Weights of a small mixture-of-experts language model, trained from scratch on English Wikipedia: 64 experts in each of 9 layers.
Below are experts of layer 3 (counted from 0) of a mixture-of-experts language model. Rows are named router (the router's row for the expert), gate (a neuron's input weights, with its number), up (a neuron's input weights, with its number) and show model dimensions 0-127. Each number is 128 + 32 x the weight over its row's rms, rounded and kept within 0 to 255.
After each expert's rows: "mostly gets" lists some tokens that are sent to it at least half of the time; "comes after" lists some tokens at least twice as common just before its tokens as in all text. This comes from a sample of Wikipedia text that the model never trained on. Tokens count by the router's weight.

# expert 31
router [ 78 131 158  91 142 152 147  97  98 143 185  98 128 112 107 149 141 171 124 143 139 130 107 144 170 133 124 124 103 120  64 232 121 182 147 131 164 173 139 221 163 109 113 102 113  58  99 179 132 179 125 121 126 100 132 137 163 140 100  75 108 107 102  49 133 157 127 106 133 159  79 116  55 169 140 194 113 106 138  75 127 124 151 122 128  87  76 123 159 201 114 176 130 109  78 112 129 109 128 144  79  91 143 137  82  94  64 120 104  95 165  69 128  39 182 127  88 189 158 134 132 164 154 188 188 143 135 109]
gate0 [158  47 119 141  99 110 171 126 136 170 103 125 155 137 137 124 157 145 100 155 136 166 139 145 158 122 112  85  97 136 148 163  95 116 115  87 129 143 126 156 135 120 133 119 148 144 129 133 103 111 125 154 108 116 150 101  76 119  95  71 105  76 150  72 157 160 153 142 162 170 108 144 125 177  75 149  82  74 119 148 105 113 120 154 121  85  99 156  99 174 115 153 117  69  92 107 119 113 133 135 156  87 113  94 191  66  80 131 110  91 108  64  80 144 168 118  88 132 125 148 123 151 123 121 132 136 119 100]
up0 [112 148 172 107 174  75 112 172 148 128 158 125 127 145  60 148 150  96 115 119 120 108 154 177 148 166 135 103 122  94 152 109  77 139 178 129 101  91 151  96 114 127 120 128 117 147 143 144 107 236  66 157 109 143 135 194 119 166  81 148 130  80 147 149 118 113 102 124  93 161 109 112  64  72 119  99  99 102 127 109 137 132 154 143 118  90 108 142 114 136 115 109 104 170  88 110  91  84  97 105 170 109  72 141 154 167 149 117 122  76 138  75 126 110 110 164 120  93  77  31 115 156  68 130 109 154 119 135]
mostly gets: "–", " |\n", "|---|---|---|---", "|---|---|---|\n", " information", " Species"
comes after: "0", "1", "2", "3", "6", "4"

# expert 21
router [ 88 117 163 112 135  74 155  93  75 147 142  69 107 131  85 186 129 191 201 172 147 102  85 187 136  92  84 130  95 169  84 149 104 173 119 120 125 172 116 170 157 104 151 111 112  89  96 131 171 187 139 116 140 120 117 155 156 144 120 104 100 120 111 126 176 136 136 127 162 183  77 141  85 173 102 156 119 150 107  81 107 136 145 144 131  73  78 137 138 147 144 165 127  99 110 110 178 124  99 134  79 109 143 134 105 114  88 114  96 140 153  67  94  50 129 158 108 185 128 102 113 135 123 175 119 123 134  97]
gate0 [ 98 134 148 102 136 137 130 116 148 181  92 132 144 114 181 141 181 146 114  95 161 106 150 200  98 161  93 143 110 117  87 123  71  98 139 111 103  51 134 144 126 140 119  85 157  94 131 122 161 108  92 163 150 112 109 112 153  59 123 127 153  91  68  73 160 124 176 101 116 116 134 169 121 158 127 178  87  97  97 154 119 142 113 149 142 109 157  55 180 158 128 146 125  87 149  88 120 145 110 132  73 129 106  81  99 195 125 134 128  97 204  90 120  51 150 117 164 129  97 104 118 156 119 135  81 133 154 178]
up0 [124  96 128 135 142 170 141 128 151 150 159 127 106 135 165 118 214 199 127 107 118  48 113 139 121 173 126 113 145  84 115 115 151  91 167 130 135  87 178  93 127  94  87  99 125 140 122 149 147  84 185  94 207  85  96  68  94  68  65 144 120 106 169 130 118 132 106 114 109 113 165 173 148  87 113  87 135  57 124 117 145 129 132 102 128 129 206  91 129 132 114 170 108 134 109 108 161 177 135 129 128 112  84 109 127 134 128 158 111  84 108 117 132 111 176 152 105 167 150 119 104 112 136 144 120 123 178 147]
mostly gets: "100", "25", "10", "30", "16", " off"
comes after: " ", ".", "–", " (", ":", "°"

# expert 33
router [100 102 188 135 172 115 172   7 125 157 196  77 134 113  98 192 138 225 165 146 135 119 146 169 153 100 169 187 138 160 143 167 147 170 169 116  86 152 130 126 164  90 112 112 114 190  92 129 160 154 131  99 161 180 131 153 174 154 156 128 100 133  42  94 144 104 118 123 146 166 108  77 134 187 106 128 107  82 117  93 103 148 114 117 130 103  81 167 119 234 144 154 188 106 148  93 155 101  93 147 101  89 122 173  80  96  80 114 125 117 121 101 136  78 156 118 116 198 121 125 134 149 133 168 215 148 197  74]
gate0 [163 178 174 116  77 187 134  90 103 119 134 117  68  88 104 129 125 145 131 158 114 182 144  87 135 159 158 104 120  80  87 134 115 136 147 184 109 114 115 138  53 124 164 119 183 119 126 121 190 109 135 119 144 199 185 116 168 172 114 109 168  96 128 120 115 127 148 121 186 112 112 137 100 155 121 126  98 149 147 105 133 206 112 149 137 130 109 128 114 138 128 102 125 128 167 144 133 156 142 118 152 165 102  89 226  67  81 122 211 158 130  88 112 116 141 138  91  87 127  88 150 121 117 157 123 111 142 144]
up0 [115  88 159 123 128 144 157 133  73 110  97 148 132 103 103 101 140  93  97 161 138 185  93 110  62 106 146 107  88 154  92 116 105  65 116 135 149 135 148 103 152 140 129 130 135 142 192  96 121 102 142 127 152 121 165 161 120  89 126  91 168 114 105 124 108 113 108 144 151 146 147 115 134 110 157 162 146 133 124 183 129 113 162 194 117 146  94 161 126 214 124 124 120 131 103 109 134 104 107 142 111 147 113 141 112 100 111 109 126 146 113 120 160 159 129 130 145 155 123 225 175  87 175 173 107 172 102  74]
mostly gets: " F", " I", " Th", " Mar", " West", " Be"
comes after: " of", " |", " the", "-", ",", " in"

# expert 44
router [ 86 114 189 120 140  68 162  98  90 133 186 116 143 103 125 222 160 168 176 143 144 143  94 161 197 109 167  65 118 147  89 120  91 141  75 104 160 189 138 140 170 111 145 122 111 103 104 156 141 138 132 121 223 112 141 130 166 157 118 138  80 145  85 122 157 150 113 136 141 163 105 114 125 188  99 136 133  93 156  85 127 117 119 157 147 149 111  83 159 173 118 154 183 112 185 114 163 119  95 155  84 109 131 165  95  93 102 177 106  73 119  96 114  47 175 145 113 189  87 131 145 150 145 126  95 122 134 139]
gate0 [114  88 135 147 132   6 132 148  52  93 155 119  79 165 159  91 105 189 172 134 128  94 118 127 127 106 211 167 134  40 140 162 173 123 188  38 191 180 142 136 129 179  92 136 136 107  50 114 149  92  93 114 157 125 142 151 116 126  97  99 165 129 128 115 212 153  88 188 131  97 101  91 142  83 141  95 124  92 156 117 155  98 155 173 105 122  84 106 103  93 159 155 175  97 129 104 108  99 169 159 191 127 159 164 188 106 128 155 151 186 100 152 107  95 148 134 141 140 176 150 156 125 129 178 106 145 127 159]
up0 [113 137 109  85 157 164 144 151 109 152 108  95 142 140 142 112 179  98 182 142 138 156  64 141 104 124  96 123 128 152 106  95 119 122 129 197 142 117 132 124 134 156  82 130  78 133 148 107  56 135 152  96 105 164  80 118 116  96 121 128 142 149 168 111  87 141 114 157 144 158  96  92  84 107  89 152 108 154 150 140 164 255 137 101  42 144 128 177 177  75 155 118  60 162 133 171  93 107 188 104 138 115 127 138 132 121 111 141 112 126 151 148 168 130  78 126 159 119 173  26 114 195 150 130 124 109 107 157]
mostly gets: " for", "all", " A", " over", " It", " under"
comes after: ".", ",", " known", " such", " |\n", " served"

# expert 45
router [ 80 112 175 113 181 134 158 101  90 143 195 110 142 119 115 155 174 148 114 148 123 143 160 168 106 102 147 110 130 116  79 183 186 163 203 112  82 161 123 158 178 140 149 104 120  85 107 130 114 111 135 130 175 123 133 160 146 159 128 109 106 153  83 115 136 172 111 132 124 198  99 114 102 180 113 139 120  71 172  99 120 109 129 116 112  52 169 119 143 198 150 175 148 150 178  70  68 119 133 128  83  89 138 147 127 139  65 131 117 107 136  93 128  79 197 149  97 203  93 131 108 131 161 171 178 120 130 123]
gate0 [188  66 161 120 124 193 112 191 101  99 151 127 232 152 140 125 152  93 148  87 128 145 178  87 155 132 117 114 103 163 106 174 172 144 164 136 132 152 128 111 141  88  88 148 200 139 119 132 162 144 220 172 110 155 102 108 141 146 174 156 111 105 145 130 118 223 100 144 122 166 125 149 115 111 188 127 169  74 166 149 174 204 137 159 119  97 133 196 136 110  65 143 111 166 145 117  99 113 137 109  69 118 176 105  22 126 143 110 130 119 109 171  98 131 140 171  96 149 125 149 204 134 166 109 114 105 141 152]
up0 [122 102 116 187  91 116 132 113  94 215 113 118 128  92 100  98  97 145 122 119 185 116 155 142 112 157 188 135 122 116 106 135 125 151 128 123 177 138 116 177 121 170  99 129 121 147 138 132 183  87 107  87 146  96 115 152 145  78  59 102 107 128 132 115 174  24 174 162 142 113  96 120 126  89 195 132 198 149 126  96 159 155 152 103 143 145 130 139 147 148 156 142 155 157 156  61 152 109 140  89 109 123  69 161  48 127 124 161 112 152 117 134 146 127  98  73 128 117  95 210  91  64  48 140 121 127  84 138]
mostly gets: "-", "nt", " well", " part", " own", " co"
comes after: "\n", ")\n", ".\n", ";\n", "==\n", " as"

# expert 37
router [101  87 135 115 127 148 138  82  86 106 177 106 140 124 124 151 203 168 148 135 112 115 125 143 183 110 142 144  78 133 106 121 124 173 149 107 177 165 145 117 195 114 125  85 108 115 112 164 133 160 130 102 162  93 151 151 168 147 127 108  87 117  87  90 151 167 138 135 151 138  93 108  75 174  95 145 104 100 157  53  87  92 138 153 121  38 107 132 157 197 159 126 122 108 163 132 135 119 146 160 125  97  97 122  96 123  72 147  46  86 139  93 122  55 166 111  80 203 126 118 142 156 104 145 204 143 140 139]
gate0 [128 177 117 201  65 103 110 133 133 177 136  21 113 186 111 104 131 127 134 166 118  88  60 115  94 172 128 131 139 161 125 130 158  74 174 120  77 105 160  49 152  52 122 125 121 119 170 153 142  92 155  54 122 140  86 127 158 181 128 102 181 146 116 136 171 134 135 122 151 125 132 106 105 106 131 148 135 117 110 115 111  95 143 143 150 105  98 117  91 127 114 114 157  77 103 106 178 133  64 132 123 196 117 153 110 134 166 116  90 139  52 109 134 117 109 142 168 145 156 167 101 153  89 147 153 196 179 138]
up0 [153  81  86 113  87 112 147  65 126 154  62 119 101 103 116 145 126 121 118 127  90 138 107  96 108 134  41 170 132 146  90 173 140  93 233 163  85 145 115 127 149  87 117  59 152 150 109 138 117  89 166  66 150 120 139 138 139 103 118 115 156 124 146 142 152 103 121 150 165 162 113 160  96 115 118 102  80  61  65 149 169 170 153  86 159 105 140 112  91 150  84 128 126 143 113 185 131 165 118  56 147 128  86 134 105 127 127  95  95 150  67 154 161 145  77 124  89 172 142 128 133 118  85 178  61 136 183 127]
mostly gets: "ann", "aj", " new", "/A", "ir", "sp"
comes after: " N", "N", " n", " National", " —", "n"

# expert 23
router [ 92 126 184 110 149 109 165  77  98 128 148  85 122 134  98 153 127 146 146 153 130 148 110 176 131 114 183 151 101 160 112 114 101 141 148 165 143 151 105 155 167 127 155  95 146 125  88 141 120 167 109 103 178 149 152 175 173 122 158 114  98 117  99  95 134 158 109 124 140 190  84 145 118 150 152 124 127 115 139 101 104 137 128 143  95  79 107 135 132 203 137 135 146 135 154  90 159 157 129 182 109 119 125 157 127 103  93 112  88  99 118  85  94  78 137 119  91 197 114 173 118 152 140 174 133 115 149 130]
gate0 [121 159 155 121 111 131  97 129 148 117 129  91 141 140 165 118 152 109 114 150 107 141 153 144 104 133 179 190 134 147 129  96 146 112 161 133 114  90 122  92 134 175  79 138 138 129 172  66 150 107 143 124 112 146  98 113 103  63 109  98 129 197  45 169 142 102 124 134 132 146  51 119  83 139  92 123  99 137  95 104 124 178 104 128  69 151 123 126  90 146 135 158 143 157  98 169 131 138 178 143  84 184 117 104  82 112 172 113 180 196 147  77 120 114 187  90 235 161 176 102 180 102 167 144 180 126  88 174]
up0 [128 101  91 133 159  79 148 117  96 106 150 143  87 162 114 135 124 110 106 113 169  99 114  69 149 179  77 147 176 171 148 118 123 206 151 127 119 131 119 204 116 119 145 133  58 192  61 179 151 142 146 124 129  91  77  91 128 155 134 162 127 123 156  73 191 152 101 151 192 154 168 104 155 152 124 107 103 123 143 108 118 123 123 129  83 123 119 113 202 149  82 101 146 105 105  69 186 144 139 115 171  40 192  89 127 134 154 136  61  81 144 117 142 140  89 137 131 109 125 157 176 107  91 131 167 152 139  62]
mostly gets: " N", " L", " V", " Har", " Car", " Ed"
comes after: " |", "-", ",", ":", " of", " the"

# expert 29
router [108 115 114 128  90 137 101  93  89 135 164 165 122 141 102 170 100 145 176 151 143 161 140 179 127 128 127 139  79 126 117 150 118 140 189 100  90 161 106 141 168  95 147 122  94 136 118 143 101 119 127 123 168 111 133 139 149 170 140 109 105 144  76 101 129 135  99 127  88 166 113 110 172 126 131 134 131  93 101  88 124  68 121 115 116  82  75 165 151 145 143 208 198 110 214 102 139 125 124 142  89  83 142 130  93  76  58 121  63  75 179  80  94  56 174 147 106 171 119 171 145 139 124 101 144 160 156  44]
gate0 [133 147  75 139 125 199 157 140  98 140 207 144 185 161 144  94 121 107 115  89 147 108 158 171 102 130  68 147 101 138 106  71 175  87 161  99  82 165 105 128 130 117  82 134 111 144 152 103 112 108 134  78 115 124 155  80 146 158 113 166 115 116 183  94  85 120 124  87  91 150 161 122 139  90 111 128 148 120 165  98 147  85 134 120 142 112 113 133 161  91 124 138 129 187 128 133 146 122 151 152  99  87 156  76 141 179 124 133 122 158 155 106  93 149 153 134  94 101 154 192 146 103 154 102  32 175 107 144]
up0 [143 105 135 123 119 114  83 142 123 153 122 139 113 113 142 107 133 112 133  83 195 162 125 146 148 103 159 119 153  81 143 224  87 145 140 230 139  41 154 120 132 130 165 116 145 159  81 140 173 120 120  69 157 134  97 115 132 104 112 137 124 152 117 104 148 180 115 119  84 143  87 160 118 132  67 148 127  99  45  76 123 121 165 118 121 161  68 110 101 147 136 109 200 109 104 111 153 143 158  61 195 128 159  89 112 108 153  90 159  87 129 156 123 145 182 119 127 104  90 124 123 150 102 119 152  58  89 149]
mostly gets: " and", " or", " &", "ne", " but", " man"
comes after: ",", " well", "″W", "s", "″E", ")"

# expert 25
router [ 71 103 153  84 126 118 127  75 105 126 169  83 103 130 107 148 162 171 130 170 127 116  67 178 117 117 147 169  77 158 125 167 143 157 149 113 100 135 145 137 156 142 131  86  95 136 115 137 118 180 118 132 177 154 146 135 162 115 125  99  88 137 109  46 126 214 138 128 134 150  96 128  46 132 126  90  96 121 159 102 111  78 108 124 102 108 141 138 147 152 147 131 208 155 115 154 111  98 146 152  61  95 109 121 111  94  74 122 107 110 157  76 103   1 152 136 112 204 109 110 131 150 140 134 176 116 163 123]
gate0 [ 97 130 139 108 125 117 134  98 157 132 152 122 121 209  89 153 113 126 149 176 114 138 123 111  52 127  99 122 150 224 142 151 109 108 142 122 164 151 117 107  95  75 125 192 112  75 123 132 109 119 172 117 182 154  92 183 115 108 163  97  61  94 150 134 149 161 134 142 169 147 179 102 136 146  67 131 107 125 116  80  81 190 194 132 141  85 128 116 167 133 133 201 126 104 121  90 111  90  87 144 108  78 133 147 127 115 132 165 159 135 123 115 159  65 115  95  65 153  98 162 160 144 162 150 161 108 142 154]
up0 [ 98  78 148 148 102 150 109 138  87 189 134 140 159 151 150 130 125 137 158 132 114 185 163 147 120 109 204 156  91 161 110 182 156 110 152 197 158 194  77 188 101 135 166 118  78  88  66 129  83 149 133  99 148 119  95  66  85 117 186  99  95  54  83 143  84 155 142  93 179  87 182 122 151 141 184 121 148  89 170 177 132 159 168 142 131 150 154 130 135 152 147 113  97 155 105 120 189 126 141 108 133  66 102 156 182 191 156 133 153  95 137 122 148 115  86 191 169 134 109  74 179  90  87  78 139 211  65 155]
mostly gets: " n", " r", " e", " .", " $", " per"
comes after: " a", " the", " to", " and", " of", " with"

# expert 9
router [ 84  96 185 132 172 145 108 118 119 138 172 111 121 117  98 155 164 142 152 151 127 120  98 215 155 120 140 168  82 139 105 148 140 140 143  86 121 140  78 184 180 116 125  88 135  49 110 158 148 185 149 106 169 126 173 150 137  97 114  86  97 147  95  61 138 209 109 151 149 141 102 124  85 128 113 151 127 108 155  77 111 126 142 138 109  53 111 148 133 151 133 139 218  92 152 154 146 109 127 181  95 124 148 149 112 122 117 148  73 114 149  61  92  35 202 143  74 224 127 160 140 133 111 155 108 113 150 100]
gate0 [ 66  73 130 108 130 156 112 128  80 132  97 102 118 133 122 186 136 140  92 168  87 137 127 120 117  84  51 112 117  74 110 147  93 134 138 155 210 148  78 115  78 155 109 107 131 128 146  55 110 170 124 131 149 117  98 126 106 135 169  90 115 146 171 127 103 141 155 132 129 110 121  78 141 140 149  75  94 107  61 120 114 118 120 117 125 166 141 136 112 192 142 101 121 116 127  89 152 160 139 161  68 126 104 148 169 100  82 136  92 107 110 141 158 101 123 165 123 141  83  49 156 203 179 136  87 122  71 163]
up0 [105 131 107  65 130  95 106 177 112 113  84 131 163 115 131 109 107  75 109 168  96 167 112 150  91  80 150 153 188  79 105 132  56 125 140 160 129 107  93  69  61 128 157 132 112 158 154  69  85 125  60 137 138 106  96 124  69  93 165 160 220  89 166 198 137 150 131 123 103 111 134 101 133 140 161 115 110 162 106  95 168 155 122 127 131 155 165 130 107 120 132 113 114 101 130 130 111  91 155 208 156 147 122 133 173 188 129 118 123 143 137 138 148 125 153 146 145  83 109  65 164 163 131 166 104 125 110 153]
mostly gets: "1", "2", "3", "4", "6", "8"
comes after: " ", "201", "200", "202", "199", "–"

# expert 60
router [ 98 122 183 135 102 121 138  43  97 122 158  64 115 112 108 146 132 157 140 121 137 102  73 149 158 112 113 200  74 176  65 133 162 165 141 105  80 139 110 109 172 126 115  84 106   0 128 139 140 161 115  93 163 119 175 161 161 144 127 113  72  97  80 122 129 149 115 140 121 183 110 120  75 140  68  97  79  73 151  68 132 120 110 110 133 106 107 145 160 193 108 162 130 122 186  68 208 153 113 139  90  69 116 143 118 111  46 155  93 140 114  75 105  83 155 134  84 177 148 145 136 140 104 119 130 137 111 120]
gate0 [117 129 138 188 111 143 126 137 112 130 117 129 110 132   8 142 106 181 148 161  96  86 180 119 114  63 120 141 205 123 130 127 152 103 145  97 118 164  78 121 156 134 136 182 219 114 123 118 110 154 186 143 120 109 125 104 136 155  86 150 115 123 124  93  99 158 100 147 155 136 116  99 169 105 151 143 163 136 113 172  82 114 142  61 130 113 141 114 136 148 154 176  85  90 125 207 139 121 114 140 167  86 124 179  94  36 149 136 164 109 110 147 130 114 115  38  65 129 133 213 147 168 102  89  74 182 149 112]
up0 [132 150 149 112 153  98  95  94 146 155 145 124  87 162 210 160 128  64 140 102 166 161 147 109 140 126 121 213  95 157 183 111 145 127 100  89 167  93 111 148  92  98 145 113  72 142 113 101 109 130  60 154 131  89 114 142 108 128  96 109 144 154 206 161 141 118 130 118 139 114 138 121 112  81 112 135 113 101  67  85 186 168 142  87 153 166 174 132  84 106 169  96 172 155  86 135 139 108 127 119  47 145 139 187 144 116 140  96 176 141 174 153 130 118  98 173 137 149 136  56 137 120 129  67 117 119 155 123]
mostly gets: ")\n", "\n", "===", ".\n", "=", "===="
comes after: " |\n", "\n\n", ".\n\n", " |\n\n", "See", " information"

# expert 35
router [ 83 114 205 128 138  84 164  87 104 127 185  75 129 116 126 159 169 190 116 148 141 136  90 198 148 123 101 157 129 164 117 111 159 189 162 152  83 173 120 130 173 130 157 121  98  99 126 117 128 225 116 153 179 147 158 142 161 171 128  81 131 120  63  49 131 156 116  98 130 107  90  81 124 139 141 118  84 141  90 107 148  72 139 127 125 159  70 151 169 164 126 182 134 135 166  68 136 129 145 142 118  87 146 123 127 105  99 180 120  89 154  84  92  77 157 120  78 204 152 178 118 153 146 143 151 143 153  93]
gate0 [137 148 155 145 109 143  99 118 166 143  57 118 101 107 198 144 144 158 144 111 166  98 120 128  93 152 200  96 177 135 143 115  93  88 114 112 126 158  97 153 148 107 135  95  85 121  98 145 127 162  85  78  89 128  99  74 126 112  97 145  59  73 100  90 151 173 111 134 146 101  97 111 164 122 126 142 112 119  92  66  76 146 119 102 107 117  93  98  99 115 114 180 190 106  92 184 156 164  89  99 167 105 137  67 200 137 156 160  81  77 165 110 184 109 139 199 126 151 106  81  77 141 166 162  88 104 144  88]
up0 [153 214 101 106  91 139 100 120  60 173 126 132 142 119 121 121  85 102  93 106  15 128 104  90 137 147 102 161 142 113 155 130  70 106 141 136  76 146  98 119  73 128  72 132 169 128  75 129 107 139 147  98 133 156 130 128 132 123 150 172  92 115 170 128 131 148 106 113 140 154 174 133 176 172 200 113 132 140 125 160 127 126 183 111  75 113  93 137  85 159 172 124 151 120 135 106 124 143 117 167  73 104 135 129 105 158 143 149 161 186 130 123 112 105 104 145 138 112 120  86 147  58 147  65 106  63 146 129]
mostly gets: "201", "202", "199", "197", "196", "198"
comes after: " ", " (", "–", "16", "17", "0"

# expert 27
router [101 122 193 120 145 129 181  94  95 146 127  34 125 148  96 191 148 159 140 163 135  86 135 147 135 161  89 167  85 154 116 133 122 181 127 105 103 137  93 115 149 121 158  91 111  88 113 154 149 154 136  89 194  99 109 145 135 111 130 111  98 130  80 114 125 163 114 121 140 166 103 155  71 116 149 178  77 115 166  96  99 118 110 161 124  62 112 130 127 241 160 176 160 111 168 109 152 108 151 141 113  76 113 155 128  81 109 123  27 121 194 102 110  51 173 113 109 226 157 132 145 111 152 127 153 125 125 148]
gate0 [153 115 120 159 137 115 100 147 140 127 108 165 135 135 114 132 152  99 105  93 101 147 100 162 176 126 152 128 137  39 134 123 113 127 137 135 115 121 119  92  81  79  97 115 142 167 121 126 136 140 127  86 101 124 118 102 105 100 169 137 126 100 157 122 132 112 121 172 147 128 148 134 134 154 100 169 133 135 149  99 168 140  79 121 152  57 146 118 139 121  85 155 135 138 155 143  93 113 174 125 111  79 118 106  68 149 101 131 101 134 124 128  96 101 120 151 116 125 120 145  64 131 173  99 135 119 195 190]
up0 [ 79 141 145 117 147 155 155 151 106 134 149 131 116 128 187 198 131 106 158 112 160  87 108 134  97 122 136 181  96 228 144 108 136 102  92 117 161  89 143 129 140 177 118  87 136 145 152 196 139 129  93 100 172  97 152 101 125 156 106 108  80 134 138 116 145 112 133  67  73 147 158 121 161 141 159  55 190  85  90 148 158 135  92 121 112 136 200 121 164 108 133 125 150 109 127 126 154 165  78 172 161 136 154 170 180  53 164 141 141  89 138 123 131 154 196 151 148 134 129  96 170 109 125  81 140  78 112 140]
mostly gets: "==", " |", "|"
comes after: " |\n", ")", ".\n\n", "0", "1", "2"

# expert 53
router [ 97 122 186 124 134  96 105  51 101 132 135 100 141 145  98 154 144 177 170 140 136  85 116 210 139 118 145 183 127 160  72 167 111 162 137 143 120 124 113 167 175 148 121 134 107 119  99 150 104 163 145  97 186 137 155 163 210 143 146  82  87 108  97  93 144 162 125 116 174 152  96 158 159 159 110 101 140  76 141 100  79 126 113 110  92  72  70  96 147 193 158 187 187 110 110 138 168 134  93 181  76  95 101 148 103 123  60 105  98 107 144  98 127  33 165 150 110 255 124 141 133 134 163 158 144 125 131 145]
gate0 [ 62 181 119 132 120 141  69 108 193 176 107  71  94 205 134 168 102 131 120 123 118 186 116 101 143 107  76 169 177 119 181 150 138 147  97 160 130 128 147 109  76 107 156 152 136  87 120  99 130 181 142 131 143  89  92 176 122 131 137 112 145  86 135 162  85 120 159 196  88 101 149  92  64 160  96 117 103 133 143 168  89 129 191 123  91 124 107 147 118 156 134 124 132 144 148 102 153  96 166 149 173 134 111 162 100 132  99 160  77 129 129 112 156 124 101 104 148 128 113 153 134  86 105 136 141 153 123 150]
up0 [ 33 177  83 103 111 113 124 161  67 166  94 139 150  82  65 131 204 139 101 112 101 103 201  87 138 140 149 114  91 102 167  56 164 187  93 145 143 105 108  74  96 106 124  90 128 116 125 133 163 135  94 128 133 177 139 154 130 133 171 180 103 123 128 115 100  83 144 137  83 126 137  55 137 157 139 165 147 132 154 174 138  85 194 138 125 114 120 110 103 133  17 105 123  94 157 120 138 112 104 138 117 171 139 153  97 216 103 152  79 148 146 143 101 103 164  91 144 165  83 144 131 142 170  95 118 142  92  93]
mostly gets: " B", " C", " K", " J", " M", " D"
comes after: " |", "-", ".", ":", ",", " the"

# expert 3
router [ 95 121 180 116 127 178 172  82 101 142 149 156 128 140 123 198 137 162 166 159 135 139  83 120 166 132 119 126 101 144 116 154 145 151 148  99 129 128  81 127 163  99 137  80  96 121 123 165 132  95 147 116 220 148 129 152 153 114  90  94 130 111  89  95 176 186 119 124 160 170 131 114  46 124 125 139 133 117 145  74 115 132 140 119 116  93  95 126 162 128 154 189 183  95 211 121 183 147 130 138  92  60 126 147  76  89 173 154  80  96 109 112 108  81 143 132 140 206 111 126 144 119 141 157 142 114 146 125]
gate0 [140  99 130  67  74 161 149 160 122 106 131 117 133  57 140 141 136 150 115 150  99 119 131 109  94 140 128 147 109 169 104  99 120  57 155 160  83 132 112 154 143 162 116 105 177 151 164  97 145 126 140 140 106 167 170 137  86 108 137 150 212  89 157 141 215   9 145 131 156 196 102 139 156 119 139 140 143 170 147 102 137 152  84  77 164  93 100 138  78  90 184 134 125 119 123 197 113 143 165 171 114 112 173  88 165 180 139  79 123  83 142 120  88 164 151 184 142 140 136  53  95 156 158 195 101  76  72 113]
up0 [133 148 145  85 143 109  88  99 169  86  81 116  94  58 122 146 126 157 108 100 142 138 110 115 135 167 116  99 100 181 142 162  49 106 178 140 118 100  23 100 127  98 155  99 114 141  80 137 114 108  99 199 118 152 117 127  94 165 132 106 221 156 112 120 206 118 114 129 101 121  84 141 115 126  98 107 112 168 147  65  97 127  80 148 144 127  74 107  78 179 108  76 148  89 126 160 108 126 191 132 125 134 158 127 126 157 118  85 116 136 193 133 134 115 106 180 127 151 136  44 189  79 170 155  84 133 145 152]
mostly gets: " the", "The", " The", " its", " a", " Born"
comes after: " of", " in", " to", " as", " on", " at"

# expert 22
router [109 133 192 120 184 156 143  84 114 131 170  66  85 131 110 166 139 128 146 143 130 141 142 187 137 183 130 181 121 101  94 146  93 159 154  84 150 155  85 150 183 114 132  44 133  96  93 174 139 123 146 116 170  93 146 155 145 114 122 115  97 141 127  67 122 198  92 126 148 157 102 132 114 123 112 143 149 119 149 104 106 128 134 115  81  77 132 157 116 167 117 175 211 131 207 137  96 134  92 160  86  79 149 155  99 136 139 131 111 132 151  73 129  43 191 163  89 194 115 117 138 124 129 117 114 110 134 111]
gate0 [131 145 108 108 156 118 127 112  77 120 172 139 110 146  91 194 134 149 125 117 106 122 109 103 171 110 173 132 161 111 195 135 153  90 145 132 131 118 130 104 191  95 152 117 124 132  98 227 163 159 122 118 181 179 135 136 114 138 106 112 105 154 151 128 121 134 122  89 132 123 121 124 163 155 111 172 115 142 127 147  96 142 164 136  84 164 162 129 149 176 110 173 127 165 135 116 181 129 111 148 131 105 122 141 151 141 110 140 140 112 115  82 133 172 133 182 110 127 146  74 133 109 110  90 110 199 149 138]
up0 [163 117 160 139 147 158 157 114 142  90 141 147 103 125 108 152 149 142 127 138 126 127 144 129 137 185 110 111 153 158 137 145 170  91 141 107  95 114  78 123 128 111  65 119 132  80 200 101  58 103 132  97 126 105  39 143 144  74 103 108 153  92  98 111 117 147 131  68 115 134  81  87 123 169 136  94  96 156 148 125 183 123 190 162 110 128 120 135  60 134 161 137 132 191 174  68 168  94 115 139 155 159  74 200 108 149 110 129 130 101  95 128 181 123 109 148 134 155 117 115  97 130 132 146 161 129 128 165]
mostly gets: "k", "ter", "urn", "ray", "ident", "ission"
comes after: "201", "200", "202", ".", "199", " "